Experts of a small language model.
Training: a variant of Muon for the experts, 538M tokens, 3548 steps.
Below are experts of layer 9 (counted from 0) of a mixture-of-experts language model. Rows are named router (the router's row for the expert), gate (a neuron's input weights, with its number), up (a neuron's input weights, with its number) and show model dimensions 0-255. Each number is 500 + 50 x the weight over its row's rms, rounded and kept within 0 to 999. Numbers have three digits each.
After each expert's rows: "mostly gets" lists some tokens that are sent to it at least half of the time. This comes from a sample of Wikipedia text that the model never trained on.

# expert 8
router:479569519506358503519497481427485535458526514587557487424477453533496582504503496440484476520521424466570433517498473566525604456439562503464487506538548483481468508499500484587502380423495508504480489534600508460519559547445506403459481510510471427452544416349534462577494506545572460428546503467538575505406484462537513449451519498558450465483446456475560454539513590511549480462476598432521509465538393530503461566526597471458571503442423423549494422597520460576435509458481523604511527473538459547500503493555588577468464589506525430440538387517547576551465477565484570418451502451604450501581563506499456482519539423435510471497469570437417512601514479539462501497423492544486479499516491521505482400592491496524482480496486481575505405592479491506467556513561468
gate1:427513459530459517515480506532444569531556504414409374522509551510469502505466552543511425492447536461511473530514485642472520485551493544523570470418541495449492542526545531536455465497567565489571434561418457583589546430544467479599490536512535466613514539463533472505547545554570584445509467454507491554532547488522515459475427583535541530479447479459433525518464504578487533606563430526484536552510372572475458484428436478518499534458451470566527383507518571455527542550531545504488499438473493511524498450512485454532488499475526357503527597514530474545566523524598536495453547498555530470546574396500559404515501469541589478455541536525461397534449488534532626481579529470598634442464500538470514503537498452531558506559496530431541546396454516459399494423519514
up1:501453462448412579506499502493504443444495411592457448530467558422513464452496508521531478476434536576468438486501453417584501524461471429519529418464591520494494443506475464530503591461518480426448500476499482534488580444496525479532468357575592531434426638526534401471504511425550532528647424506467481492550453415532436505518531574521531533503468510628466532438514523572478516524586461467477408564589434515497442548488579525499502545520521497464495531542556618540500470414546475480479566478467511506406430455570516438478468534393490470576423442501452522547397476539454600532477537486520501499405562396501458571501546500468540521492490522564496493561539461577491451538476463512436553461484393576513508564486491546512441514478545471486548513541623536513507494527544523
mostly gets: "′", " −", " (1", " (18", " 18", "000"

# expert 4
router:566479460480586413515499481469538564447492427674484405523501456492445612606565470582549530558457463573461539461512507538409487439483476512397503434566518481540536499524404571471593447478510568501523469504481438537536531524499552556524524495476520568522483570544522500464456423471431503473512509531487528435521520467537514414460488503459533455498490575473525459466457483549515430497440442451542536558463486503474453509530568483414473504484560471459529439451517531439597424535485504460496522486476451631544604437399524438401533361493368603462445563480461559558453494526544508493504503507463395479379486482488627485464520495464501496470446535503453510561477483508498453502584482409500485486428466499536432510471532471532546509573538559550417569552475458459428533499515429
gate1:423511522578506554475588446475502553557503495523584531468467553547542504513449553560542544494601487631596526471565498479497546453522473587399432552535533479508496505585485496498553430546433480397527423489498567550541488498530514543551615461422439502454500580477558552498493424557437421448529549433516517528500521510523534383415492448501522552464479482488448458413584473531548542489485436561523536463548410541520530550486452510526474468536567539447517590526551412470515639427526529428497507516600463552602539478430528447449498528518481425497377506489409473477496477478494458476518521445503517605495491439466538470504536544520492547362492407460503449566452449494503495487516579524499500563577557549520492506458485488546483451493474521506602509583446596610491475439454450
up1:524479453416460568451566515448531521484457399529485598585512497467579421574479557412489416576455545535528411499547592487466579504445515495528428489381487464499565450444441443495472467503454480483485350437541464502522513534475524415518496408499504525493561586493486498427503496462416538467481566535456447452432558427540438440567493507467508494441499502572481427441502428515485537491361437481514564460497546497507493607420438542470455568595450439450520502532488477387499507496445464505470358495414572473552553567572490525478606524490466439483518502529539452547519422470600494516498550477444560464451501492418481492470556464551533467478487511444474501559406580472470472562607601466547462509484558470481474488477484556490545524512475574447495529494488491548492422522445443
mostly gets: " the", " The", "The", "=", " from", ":"

# expert 15
router:527615447430483460507596467556560541480474413458404482523458569469585506586559487467530461469596563431437468438539501462459518431450553498527424424498438513480528416555547438552494499450482537537557486492461499540493460484538554558565559407530467492511503463439542407413465416597503494554473417518462472449565434502526461443515496451415410493505566556583531491422530422412473593494508415475542479536477570487450557474469456496560623474411523557499502505503482492490475522413556448474496538583549486479488523507505494476476509485481539493497587409490535572448391512522492487558428509522582407501539540421576489490570425547498489411486509566555504513418507470479552512497514454539548540525544429533432465576569523512513556535573520481547441487535542379550569468438547579
gate4:455434519504507624411419515336450535491460450497484609443513526593595558559511414490437570461467508440471581483557445419474528465531505528540459513556444455525553501545441413533506508483565476580523449522542522493529473484611400465497502495519477361507457523453525506554484461487467443497508485506549546448404525541544471439629493451519512506525442593409521490542548541503465436402507510550551588485550529510548534467463537463509469395531573495525478569556529484534450531514502571573498477461508378475467572494587521562537438499481424502455547544487500483442483500498390503554384408518526482448521629451523551518507456593472618512523463523464553471533488500464493524501498466597568481527439553492514521500555493504426598490571484527505462493517466506489471554455527453
up4:545495447568391440408539542426540433455485464546478542520525495497486569547509499509463496436554589577494571429553563467575561487570545468497516508518479519508497481610495450395476522456617535462525429551481479534435463511390436440476483496472498516479603421541522538487534519487593535494542467548485497604526476517406479571426477486604547513597439553441441503547501557477443522542435557518513518499518457468507428554508461479462443534393438470528448477543421584514379586580493524524482497540416440541424537564525522504576484467496539475575488539536526495524519472557483640370540495479485508553450486481468508449534541520461608430510496457520569442504516494498476548366485510479540564557591426529468471533507568488560634494492524521548493524480571519515471504495515573
mostly gets: " I", " U", " O", " E", " Jo", " Mc"

# expert 13
router:428559534519385447439492467470436526476509520526475533521497540498460431460515532574482544426442525532483509480522496506550512472461493491369603552540373536401491593504544521557455472531505533537437428478497448474438486596542518486428535467485570509528464532547433586452389495501444495399499423449547527477576551442390447496571434493520454454547514541423511581493541472475554442531401483548483511351492542498545529442549565539589518516526548463450484476459498460460550442525483481583514437609560442441471459542525459538405408520444544498513475476500492467570555508451497517471522610538484521522413526497517524514409487546501486513419536510551550539507472544452567417455510548543494464470448606456445492478607441401372556465466432468486519479465532521534558520507550455
gate1:541482456480480532486515425467555467523499419542501532482464433498424610535542437557522493465540370474531534540483556448468495476431491524509536448540472543492551495461475541473542585450517453505504571503515486549526400438471458505484496465531547487502504528547506471529517429531471520418479495510554437597533523454555492425478382474428479498387510475467447487491582441460549569496543484512517511542426571436511500578631519519613562513479513427445532425546632474444573491342500526514497471436544529526466456565437487542501496472494505559569597507548554511452442485426458405542478551508509578513463539454444517520553486603578433511411502573559544459525398529574558470525568483403553374533529377466495516469504517448522500570536443420487541479500586507477486525547571532
up1:514550519490507552446465417578537508533542478511423607603572458501525465462496551509535490501497560462485483429494415622541531490449506481506488531581506403519540553585514510461420512544544490495454630476407462565466505467543592563535509489523429581455565450530518425496479505504527456528469558468492412490506391550516507609597571646488462527481494512499435500505402457581479450545511523554527485555472542439430507482517534459439452352533524528524485565473506522597427487505460514463518438511505495602482436565569547531484496569461502524555438451535543542465551571436540548486521577437501454491505450489355466477539548534454484537466480562499479551502470428525488541525405450542504529495551519429383513430471464453525511564436484485583516460407503388468540501488548511
mostly gets: " North", " York", " City", " West", "shire", " University"

# expert 1
router:548382510483581592392375585462458428456498550539422563498519507448439405459472448508471476451416561508509564603334463499527379576539558500540538456458592529530478554502552590487441520539526432501470510466470560516578508405488485526512493447504536433531447487445577541497453495424482471437436536498489459438464513491555543549456525493479472564443515476437471445502468611574525525492502548584479462395466462505380501413478465516487518520577445486511525584467498523600488487564501514503500391526429536531466497476543518437572445481499470441451472504470465401434496500542509554519527530528481559490496458519470439479591474509522432481541485477491547535447457475528527598434466495449546542535529518473474534528478571507480457579472556509425448579447391599493501473479504584
gate2:468545457474516514462555580495536526507446469538551471570546489482539410537588388546486520494495526561532533509599504430475525545420532408459474465534468488538451532525549520537500387468445472479503513576464505514498388531473598498538471506440476448529409490321541486580535508580558569447471475443534421538517569488460506531447474511502524514511456481484501410603603479537479570607503469450422471451520472530445549476550459487602457506529439467552527538418541551500522501469518481521445503472559466475465529497512606538506539498536536448455451488574457554353528473562457519528405505489542436523470433459554518510491509486442491621426460525582516502426474446550539426476452455465534513458552582538570483399549556510638527538445438553561423560500490498526522472486482406
up2:504453423540515508540619441455513634443510477400511487508520497565483443466548428458439400455459541521448540458445456617583434473548509504526515533458619553484477460523427590541484451546525578555493563562464462537518613562455513569497500462501599467506481572476460554576483513423486507406478519396479504541523507530512561515542509503465531442509523514436470573502490495525422468446600558539521434422520429408542477532543525462513608511522499499576536492537460448447423446476527517511453558453476665486574588421536520562534486486594524509468514474510510520452478501554516464530511513440466509485448519418450482535533508537485495423505385493461537504431446560641620491477559498623501464526448473470430513527472493460449494500478525554521472523491539422514574470466529538
mostly gets: "script", "ig", "pp", "ec", "ag", "av"

# expert 3
router:504541473437489466575527481504417493472539573477495396470538468424586449410447586486477532541546542519502589574543463473544452573567448485438509516508401561446568462488475557494489531517464541561439536502511546501522495467581437429534460605534401512496497462511457524551515422441512454569464564517496407571497399477565567428528525484620514500458462378540454488421445489480559437567491546501467440511459530460618449480467467433418404468488481549515502466474519535561466503458455453570422420585472420486511435563457481477484530448524580497585458536501494591430428443558506530606407520519515429477451523488436479486532460553552582438450441453533581499497558520428452563508547556456490486497474459534545566435526480522531399480571557433526541507448441484538533482506461488
gate2:589535438480455413506412451541407548489498468504527484557460453522557583530529478517536435461470534443555550503499575526486586490496477427455516524568426512517523476562486455479471539496495592499506548445485491473535456513522500567460548488521531541504430660458497477532489521460444526613579558452464461355513561541435550528549493498539480590452456483473592483521539536594464488448523469515548424516457494525631459515490523515439573480490514453522483488509436554580502510468525448547520437555469571488573480508546516424550506470556481521495477499538602484529541556546479502553416585482414460486484424510393617562543608518581551374504472416409556540527612453483497441468628504571508473502421482505512437472567438581457519491521581542478522463508533506538456519518462433
up2:570589526531495415562449483571398462477491416553551506489442469525571476494392471445590479543547536426408406445527532514483453502519507518464498441492523424473526515569521521428535508507515548530449521546533509505509472436552509569459615423454445491440358543512517490550567528478569447526477561503555524538553463488453537544563567510548487504471519550547571468436469508519543458514562477466531543497487443494512492504444536489590490450493523542590568484505457561586455529570579552518588438413572562603544456573538418501479502561476469536476577523434482554552542500557431505589486567460488539514499558538361469499528519508556593492491510463414481488396569509529445528549544457511527473385586517520447359528528443526482531497507562418498483406480600547490504538538460475
mostly gets: "ć", "č", "ț", "š", "ž", " Born"

# expert 10
router:559382456476437599580458551588463461534529470456481534421553455487529514562398428537564445468538482519466436491495457533471504489454517423557530426425454484515505522477448468412518550466407491511461477521395479437546461364547472523527562510505550541585461505366470430565451431495549478499517460500418491493465481493427485486444477463443514488448495517448443541534481560474470488604552504506445508576521540541530562502492499523472481420447491465459503444509517534461517531487561522424464469541390511520521543556608569454407502427445465483510489577414537543411569428509438475473544570457441485498476443493571486526431538487474524533535538531498518536532393579495514500498529531479566524532532602650600502487534473501493535433463349561446481474491541518479387419457491482
gate1:409480460494444421585522484409471487515380467514565473437500444556505534552552491483513565561500437566376491491464498594531539482446421487467511473576534533498524485437471545547473522547424526547461533492473458590506568515523484521468494511531527547608513564392505518477399559457494496492400465482512455572454476439429382524462498526464579501520500531412454405513458587575578507560455545515507519459548452489500545478517415503475420471548482499521526459535494406450491476495520524446462389506460491539582506541515612472514491421529445517435504453491476480507511567479527459514522512521584436418481486476548541526447530536531487509505526487435471574464415509471521541594566564497482397554595479609529411547569480512426586517511503403467442531501489506564615399413420451
up1:490452482524550503488605485482567507550491523563483474482532529569440500582516481514524535511488475432407544476493477458529374507559572508529491450579487530572549513509433501588380533613465438423428534472511499481481481519494477506462487528511554571438595456492472482525407536497515446483435507496461579543486538606484474584447520520561592456515514484439621438454442525537529489537515525568531476494510442555519500472417429495536459538555466481442443448531575531462526460499466392446575521601398498489495403431519504507528530572441467525515421545516519538553495599470502455448499450569552509433445524537477499501500505436479419596453564494509535512557550570517482479433470451450361515398503505508508439557563518601530646490559492500581402496537496555514521399436512449
mostly gets: " \"", " (", "_{", "(", "{", "“"

# expert 12
router:483455487548396514512538456459539520629505467589487463557499546569489471434523543421410487427522403512566461436523548461583436455545570398501553475406591404537531461423544542568510448452461437499474527480489493543504441506537533525449453504448466449450473577592543532481518434514449526565508495468582454440574510613456478539404545502529529530470516474479460499510459450465392506521437496489491594488493407588528572477448420456566491455561402536527437526480471430523476514510417503503558522464509442544482534484527504513552561586500476546431453516484472509573544570462536457498468420500535440441518439478508476476481536590399439469515456547437513405539494489489511525528621444551422566414439489425470459508431481477484472479464530559473489543538582480438446594424530417
gate1:496453430591482553561512419450507515522538458547546583548476519494550506511480466617513533597452486548397437385458490468391527502424570467534583531407504451442451463566447520443533381475513453474443498554510509423523417552541502480485476502500573502494557506518560487454406465511547413480515500479532462516532572598457427475454503489582521455524426402541572456452490475659497529521490533445487493548530439496553495548523480485460474514488522350594474476520544520564494542549495443523574511536456526493481526517472497536390513645540481526413503491428465459538537638498563530605609419538523511519487483482525447478556472438477550458421417541496560530555465508481496499562529465455393521517534518491495494526520495458501527491446485501485425476568548518476530567453447577
up1:555462490521476514518505519393425499532467516542486420483506485511477492500465442479451554557491473510519528494439470409474549536480571524565504480376453480477415473497459476514448542503519523526484525508524494491447432549500557552575483467563501523577591519470517473416484505521506537495485457519425483527462549517479456494434567492515429454609536524458608538406338533568463588477519447485482477613470460510575515516508468491450480438484470476584461477474541462506510592492512590530487501509511540594548534450463444458499537564516387594423460397450496353434484520477492458539541500563534514485502484482470411566560360439507531520425462510467428565549508469472484510537475370531402400545515484477497569506575557525500390595505500430594436500573578515553499579439494536
mostly gets: " this", " a", " new", " large", " same", " public"

# expert 14
router:582461546496513583482464562567570456457486640493477575401530474551511499519456464525557457502484500458481471480406428495442487537537485496517531505435525508514553639425502484545465485444577447544532489471519478473460515433473483436478432468505502569401511547489453491462565478463525557499555646550448560479499469591514572517529478535449548487523512461421618428466525554444438489531564549432416485526571548524503497451529549544555405564453566453396553564510467520593466568509557503588526558543522568488459471513519496526577467538574514462448435511568546489455490462456518536593512377514404586477462542456457567487548472563506514570607559419508443431481566496509395510513430531535571572515533473498513457520440439495494529554555554495496557583465437558457519513499458531
gate0:513481447549593542419423495502514602468589545525558525535470374508432434624559564524562487529566454485529466468440483541544475524536494516473537468443498542500453474433494481445515452546546581513435524460521478487455491511457404525532490536393515495533483625482460527487541530462555441422470488539475547568527424560537474478449521525531526507374506389507518476471493390535503378545512544531528572493468511453456459591502582548520444569552388492529498527589514532486533527424500491505495470459493536480525463495456597495483460503569405498518453630461485543463482530492551544461442394558503525517422497408491503534633496576438579464501447447496486532552543630561453495500489430498469444508495441470484410543565529485552581517438486483494584438507566532571464472492511428
up0:582469503428541506448482435573514581546508563468500374476579473462501502545427568398506580497500473519529526417493509529444549525556518474481505594584554475504507444512531530530551517545450429552586557547491621459514486507484578503635456658462529537479426562496535515503519514621458489422455573468522400448489439406535431462477468485528448439589502399434446499463381504447519556556515429535501486515577484493477419475522466537535481471584500495471487527523495534432493573499446421384511523426515550574469519552425517475434535425548573551558506542457497566473544478472555570482451478543443475511475586479550456474594474483537515461539461489514478487516432498472490538555406508527534558483500416411639510519508528469498520502499462571520459451548468548482475454474450514
mostly gets: " be", " Be", " was", " being", "MPC", "JPL"

# expert 2
router:595461531564455456540430521502569533609486512457467491517439595535471554476531531451462520440461535523525523540504503464464479543579388587511415546588471504523493442493472563407506531506517474493573523438482608487450546512424489553393471500522525497529578541447573496560493606567527536484515499578490490512467540425466494543555522541561588460478470468541465493580495437532504473512533412580531600518503575459444451583487473551493490435556492495546485514538544531463551570502424489433549476383511521374432596411392481589597567560521464578510508508521444480338554455472451474447499498459453552548492529466509480530457455457540502570449542503423428491612543433511551469465597468592456435458451516491482459516477477525560497480453470479525573501530450564470513507552521501
gate5:481562440366497554441457492394550445439511448502458625571482553510472447460424472437560535423485562510451447482498480518441567506514491515452575595533502462495491487507477428543471541535472545502555522410518532515535520485377541445471548525627496588537508451470544429516519573440437545558511443545552422540475508514496486493507518603570510419467531505487508530586476478477541460531499368514485520493621448592425495585540487497524493518513494599494479528519505491583501552518522530476494475439478441575469492454588482561554474375530442466446522550525552528480537474547457411486586444472472503576556531436512517534590581484501528558428506464426482451530474530545439539498539532514493526467498497565509482386479544514547464501500500631454463536476422421616385516473573493
up5:573478573485572549617563587493543481448484503588505539528525452487425474483519463574544452607429446478469474494471573539491525566557504439524444548458613504452528466514559453479418482538465456482503533545552429401502513501519494538549473448487480419444458532629523462452447459455559489437531491496502513411540450605490534519543502476458476503486497592518467569474453527494442535473548497490466582525498457523565459512486485447533515537529552590448506566489509506383486447539485525546572619475482557537507491526447506539523414526510631453494421520459505403538605468490541651523479553506510561455511479558588455432517557551458564537473549533524477536492441584434469517577493520440475509557543480464505624423443460371513484471413476521458503499447530513592523454564570566
mostly gets: " con", " dis", " Pro", " pro", " sub", " inter"

# expert 5
router:531492588531631537462498475532513418475504520606583519480482553482571519466540544495525408540477449550543442522430528543506461508467493602527487498424512498534455499459454460522557520561545539460537539620558498398586545415554539554537535531480520541484578469497504559531523526424577585486508458461592559606455577506509477594556553578526439594541549618472479467503483487473490493558480490493523490567491532495456526474519568468473457536511539525527527510495487448502497545426572522427450474574437647520541475463540494551552562363556602491469497420583599408463480486493532531571509440537505439495438425473475499486450574543500522534466510498529488516462458597492452600490428585535442443495519518385481522482477564423508505490432539426444476462510497468504545427525395486
gate2:495540543508595531436456420548488477505471531516555528528505563464459517573479474533452468452462481494554393503579494553542535479475386495491473402480479546587514442438466515553474484572496507537492525551440473447569488554570441491499493519499462480514554509420415489523472547516402531471549548566458417493519473510537551538414456510515507559574446442490433498463510521498537519491372479548488453372489451407481550537473489408485508599509530446612464551508563483489435361539473436454503454467440484476448506414416548384603558539516565496483503553478486528458485625493490587563425516551391447474440555533585379494456558507564547504421506487545482505497453538465480573402586569491446521482515527476475464431558507494497512501526555477404461532563533489516500451617511510
up2:514573616438519434513460550530478539555433442513600540407592518544415489532430575522543494470524423516508462493573484506537487502490485555509497454492517516484525536458478504487495486545448501530486573482485519520466438436483480462538545567523465487518506525422401536453497499495443487350580483499457492528524432410495491504496470406511435521509528506434554513525541418493524502541497511569502420563466543461477483456505557423431551451461526414508528506418531400445520459493525536500465484451442464532536474432501505454647482573507505514503519482572532552565456517359375446518526484507482414554573614557496495441487485606552488459528473333490437441549523538513513617396574521531479509466505517501425420486532438456498533618501459520438586523602517459522577478567484526
mostly gets: ").", "---|---|---|---|", ");", ";", "See", " |"

# expert 9
router:422548471554436489517530337528507570500525395515541533586439451454475485491474459529569533575570433527489523463505593502521573555496436468517501533429415533517431433579518514517582491525560552478471592556465449504505464474506492468453465454449467440609426609553491548457520500449550442496451530563553545526493453505495485538499466522417514604463434423552559516516523529518474477423453502444520487505476556579494425608477462405505421567477512483466502566540547555406501412518485573519482506458560540460475415512548460408509448502519524423513540448461543503559490548466404452518546471447573525493541441543436521545542560523530426526580441357539485565510463465556477524499439523443578500490577425575481518429402510544538441523458528507459542509589570436473551499491455544
gate1:503505461455542452565433554520475521564493501541536573492472569575456450521448517471509456432501559454599548457508446436477575438527468556481448406538439546508523435563329491441487534499457531541578504532548473493557495449525439471483516503493472448440465466532494502458565528524554545566468535413563513492440464489544506482502443517611429506532441499467500483564524497545463494548550407447532478570501539526473476494574417494544462410536409489376521556447426448370504497538468475570489537495515514494546465458518539493475555564377458527504512459541489482524495479453499455427430414504369509464541504477493532504413498541522514494481469417538403503448527538438530490502466438512399485321455469573462553482579415567590476582454528457556529590523529486500554584432496557
up1:549517464509465466445592525332490492455500463471497509492576441481450605548496443518415451600520486514459570462563532443423456452519549418504557560417454499390508499397522360515473422523515410511605462570517546486434539389580537562501431513483530512524470444481410499523453503532570472495459511451540545482559498582409565571489440551501455502449497586596457526469486460496481515481503495465512459445472457605455536494504518525502546477550539490551504555543486534599569467500509483551555534475449452436361501485560472475504530428497482431509502539464470525510514459467507472501524575529546512563564511536492505484514489391446450622428616555515517548613509535413434570520495556515448520550475490509498500460537498548417497485536543436464447424475455521518499404535505451
mostly gets: " would", " but", " it", " could", " who", " will"

# expert 11
router:506475531456572550370443535514385400410503596509616556498528500578468473520413444519535431496464532525513451461627496455577361511447468428479565535499598497493560593415571463518482503517504482609501500470462462487504576490434560457524596481445510462436465450463424480486443461503498514443484507460428505443471527556527514535522449452444528498475566503449450494572526488518550477468527512408433492497498570505461459397490580524492540488553568477561496549543509453512536459452563522538520493505439577600397522529528440492530505492428457566560472561450586434425555433504457524506490533609420621557514501551489543456502562513538496489508564508484578472529442532557487545513467560512488454547465551432507567434499494524405484462593564472502478467510531569418531478522430551
gate5:517496492486499527402489374474522565552560492527617457388510531550482597473478489546495530429480488549513434514482505505505428553460522516559549441514509460446593469499517521470497467532451477540571448507576475605516619616560501509427446551512509429539491388389561455483506540436521507476475561451516539514433480520494397541526498558469587490510441409501405459494427598502509535559448467591495476450486579402488538578538507519575425421542592483489499494478528499470543551529494540496536425537421512508470518609458493417509504481475465481465448530481524433411553437458468497556504535542535444496546523551546532533441425494582479509515368414493491486532549485520486528496456527482453372474474493459510610542533511411467529530536496522471510481597610535429495546433514577
up5:608515476467533495562461584448484404549483552492456440593504482461531457566479468491458493585508418477541545544454449542561503515536574515546555548476505457536490474510475454502409499593544502542415345534509483374550558522554538419536579609502470545524488504588527577474482479571562571490424498487490608479400525555503414551563580400453584632505542577386518513457485419483536488527566468574541500462509509479536465474472474520481494564486520457621452546507450411543539501542515583502522402405495570528517480461490503547490384463532515562435440546499520507458527533472500508503491504532469513492481605478560489455538471465479549539534540547366405552537506487452455491473537445433515565465462426521546515470540521518466443519476586519447532547523486468505490534555489508
mostly gets: "ca", "au", "è", "â", "che", "ba"

# expert 0
router:408477490538453541526554494517487488484533537541521602480525451432416453517598520469421466620454583456528521610529442589439437488543445515560482508561509556492382485518477393544431575504468479463477474521517485452410534507495421532621538522565514492558580629528502565438533560455465503560490528501472386534490438594474444546507538457468442516558423461604522608516517514480522624503568433552535541461486507510539525525534481526510530559542608600510615478452482621410469544502528490501434524408513515527482499558500569518499590522477522430497497551527474492540500600492508495563483490508476487466550547510542516482583475481516468483456539543473563522495525479496558512582481508457579575560474483514453538559537537494493574553475504540368537486449500441495424432550557511
gate1:471520355590441478538488423466473475531507419479496448470472522437460432504475685562564419561561439421508540521550584586561423581529595513511514487530524528447454494435562502540397533515464504470437418516575453552529414489531491572462550474464566496427518453550553524502497558498503495456541431426459540518556549529525588596509400455442505470563453519464550452498558510514476464529577426435491517485584443493547454495527497477512555586475534468509534435478583563519425538487472515544484539467520530437405470551531523433526511478543504415463429490461503471459557527456480541538449521481485472531565475520548541480546502553404541423566434591395518424520514495517462516523437552483499419468537415484512475597547524525410551459501582584466479406484493464550540544468452496
up1:415541507574582461573442466603513412480456556497520583526404554477491521558579532472434448442501448394465386525503488431512521579554512560533463466387540534504462455438479484518531486490479486554625523497545480461528546513464499535475469502557536473532441426481522527471547575504489471472470503464411483469606516479503547445505388443520477481399494541593561529544570472464502459425471496507552547466455502458455460514484518581491421480586551450415490451519492418473528455548414523410446575546536516459476511480407516481545502472478388543513465491477487450424457485490448575473432473494514529466531485466472435491472477559450542487438539510468503431498477551477451440420420512484509453556474521522491569463497427560569490480553554361517593628453593537544561396593466461
mostly gets: " player", " member", " President", " Award", " Minister", " film"

# expert 6
router:498527457508582450528512525500539518498517513471548456506521458514481465548441506497502666565595434458433540442489536455502588517497533541523384507512574589506461428570516497467476530507539485424483492520590445620515475565498437466494543509469505548452476487516576476453651524505547459542494454511548487545503554583560516457471390470539536514587576503526512446459505525515516528468518537530501516573528434372500497595484415530507539558451443438488503561508454562551485502578602414508509546501534463519581498538516459470486493519563531479534515622504487527446544541478562473456620482470520549461507429559532393510462547376589565445567471377525498454414568540443420394513469460439529473564453569509492515490580436563451487545548487470516478512431558535527495525554425505
gate0:455513451548423474567469537453547555584490494531456493527551517497513532523419476586514479469523503524579480404444527584419588478443525447528484470500495583517485489474475470470472506511521423431491520498529453479440463586537409458436556450440542547443567454407569564548450512587416496471466443538493455512392549450567443467493541556456462538429469524497459483412493455556560629451499438432521480516443516503412405569543464568477502575487538518472547598487467522553487590510516512501489548554519625496622494531512472520538523479444584477458572586467484574523436481449466507518488481518611503527483495525479501521396564521522512484473489487501423423471482617508557509480472544432557497495565439574576520502460421544658551517398448472449500527455496490434575444471460451
up0:453579507440532461442589453417499458489433459455460439537496491430555546460529532503541480506471524500375550566439421518527521583514526506472481402540568594569483474489501560463468537439497434486592608500531513503526516540486564430523481590497435431539510442433510481438452433542548371517558459449451360428546433420481447499468381450591565526554557408480507572522499578444559494553538587547512584476539501451552486553526566547530502452494469563537423530503515483584392570559563441482504476444547405554490524416497513479432460457510456555468438428511503490471459488609489447496503463511457514491472520537527550422542473495507477536624534484455553540458560504516469479459585556532503534538458550509496455466424537508573476458493537496544593436529543486535487544530468568
mostly gets: " along", " met", " include", " appear", " start", " won"

# expert 7
router:484437496571431447625541522444577518501408426430494486529544491492514518459547493547546523432395492485506508484498523521484578509435553454543593543503515407537497493498480453414500534570459463444526462477469495486537419550485520516540407558581514536466466451398440461551521568529394551553529499411526546521544498412476503482501583541537544484489475444444475544522501482553502512433547512592487423457518465482444532486530561552513426564490446531506433568464462394491503473546437528413547564399474511428586445505441488488442406488501482515569511465529377408439435511488616472449567498487487532577488555568465540518503413496437541547507482493511485529364506493547546482508492408457405462451581528535580541577438576466569542457427481610535512499445481515582442518486490464
gate0:468498473428478438524514386438469599476545458484562494490525524471493553514459506520437475479436450358434508503535504594543537506523428393490539544574553481529495513589587529516474443476528475457481507523430463487516432585538502436541495474359377526500426447532480402503458534551494478553565449449451487573540485435503464465651442522545446526383512522499507419465467507473523425466537513434522441586499533553443555512480549555552497480504583489443499593505461457542462501565545455494522435468508461484502531519498556481472366494562497518553501560483551409426478482479437470407569545518497520546439551519417460404392495446542487545535448452426506519505455510501419474509494516488543509553549593551563502521560387544488417516431470528470557573463458573565520508546462479
up0:494531513491457625480436476425610457538546448508557527429428461506508595490423536495563570438549474533433499489401459526492517455478468418500485428529497515489619392471444546461448435547539502465525563455449547464500509430541434552611423522486448475467526450422478608524432496494493459611495498487487500499526459484556494439491581592516456385519552472523406542492461559546493562522530494530508570397465442479554560511447520533509576508451593546504507617426546532545566396456505579442479585453533468465583597518510500506519478510477562497492486515424519517416582554446477539413536504448503465541467388565514490515467549490494495480505550437447545453527492419495415431464564515507483533507436533524525514533541542562506545559495435403512494501563486428564580507530427502
mostly gets: " qu", " tr", " M", " L", " h", " R"